config.toml
n_experts = 32
moe_layers = [0, 1, 2, 3, 4, 5, 6, 7, 8, 9, 10]
norm = "layernorm"
init_std_o = 0.0
lr = 0.00086
warmup_steps = 448
Below are experts of layer 5 (counted from 0) of a mixture-of-experts language model. Rows are named router (the router's row for the expert) and show model dimensions 64-127. Each number is 500 + 50 x the weight over its row's rms, rounded and kept within 0 to 999. Numbers have three digits each.
After each expert's rows: "comes before" lists some tokens at least twice as common just after its tokens as in all text. This comes from a sample of Wikipedia text that the model never trained on. Tokens count by the router's weight.

# expert 0
router:546481472462477518453457530527471515497551402516529457460439508558456551487530545439494459525518478557543467536426578534421470491521431585448514527502485524554482489494424561497577558559456454
comes before: "1", "0", "2", "3", "4", "5"

# expert 30
router:564577510572511455477471493492506502543561525474462529451538549564468471552438549468451454522446468484513476577530505515521501505481519553484448427516485521587513461509464504483569538512495468
comes before: "–", ")", " | ", ".", " |", ","

# expert 18
router:577477424524527513522495468519497490502543425488448438428467482497470481473391512531512535420530495513588514481443560546541510586485471514422453544497472550527581425511465477466453509468482503
comes before: "\n\n", "\n", " The", " He", " In ", "5"

# expert 29
router:518501525559469496383377494457506593434518388504501418554481527538393553488531510417551503490492468554506491576540500469510504481560540574470535481481527555495559484539507475496589515419529577
comes before: " | ", "–", "; ", " |", "012", "020"

# expert 7
router:547562461543533475518473497498491487574496430499501526447520469534479517481565424462442452403550538543498443582437525467474557509570500573521509488523396522520575462464501395481622513425501549
comes before: " | ", ".", "–", " |", ",", ":"

# expert 1
router:503582448552501526566468571470465508634605485529459471477521522541487537525485524443534531454543420548477417562455499474463475514543534519516438471436501565538555462489495446522500526407461526
comes before: "1", ", ", "2", ")", "-", "4"

# expert 2
router:544551486548526543508532505489427504475513447584537457528412523538461575451453501468486512457534519458536445586404490485491578407610543555439453510472469593569527541586516479479560558507418547
comes before: "1", "2", "-", "|", "0", "3"

# expert 23
router:551532459595518459458418495499463489493466485483508434497414591512472530540600551465544493482480448500567497565509462460428481464504482577426534447514502506499510463482420536478532514408459451
comes before: "\n", "\n\n", " The", "1", " In", " He"

# expert 19
router:526576525550483510486390435412473478582501490505458499502424477533444512484550524529533433490522490488482496601457498537459572525541573485506439557593425529595574429568419367411497538517444524
comes before: "| ", "|", "The", "==", "===", "In "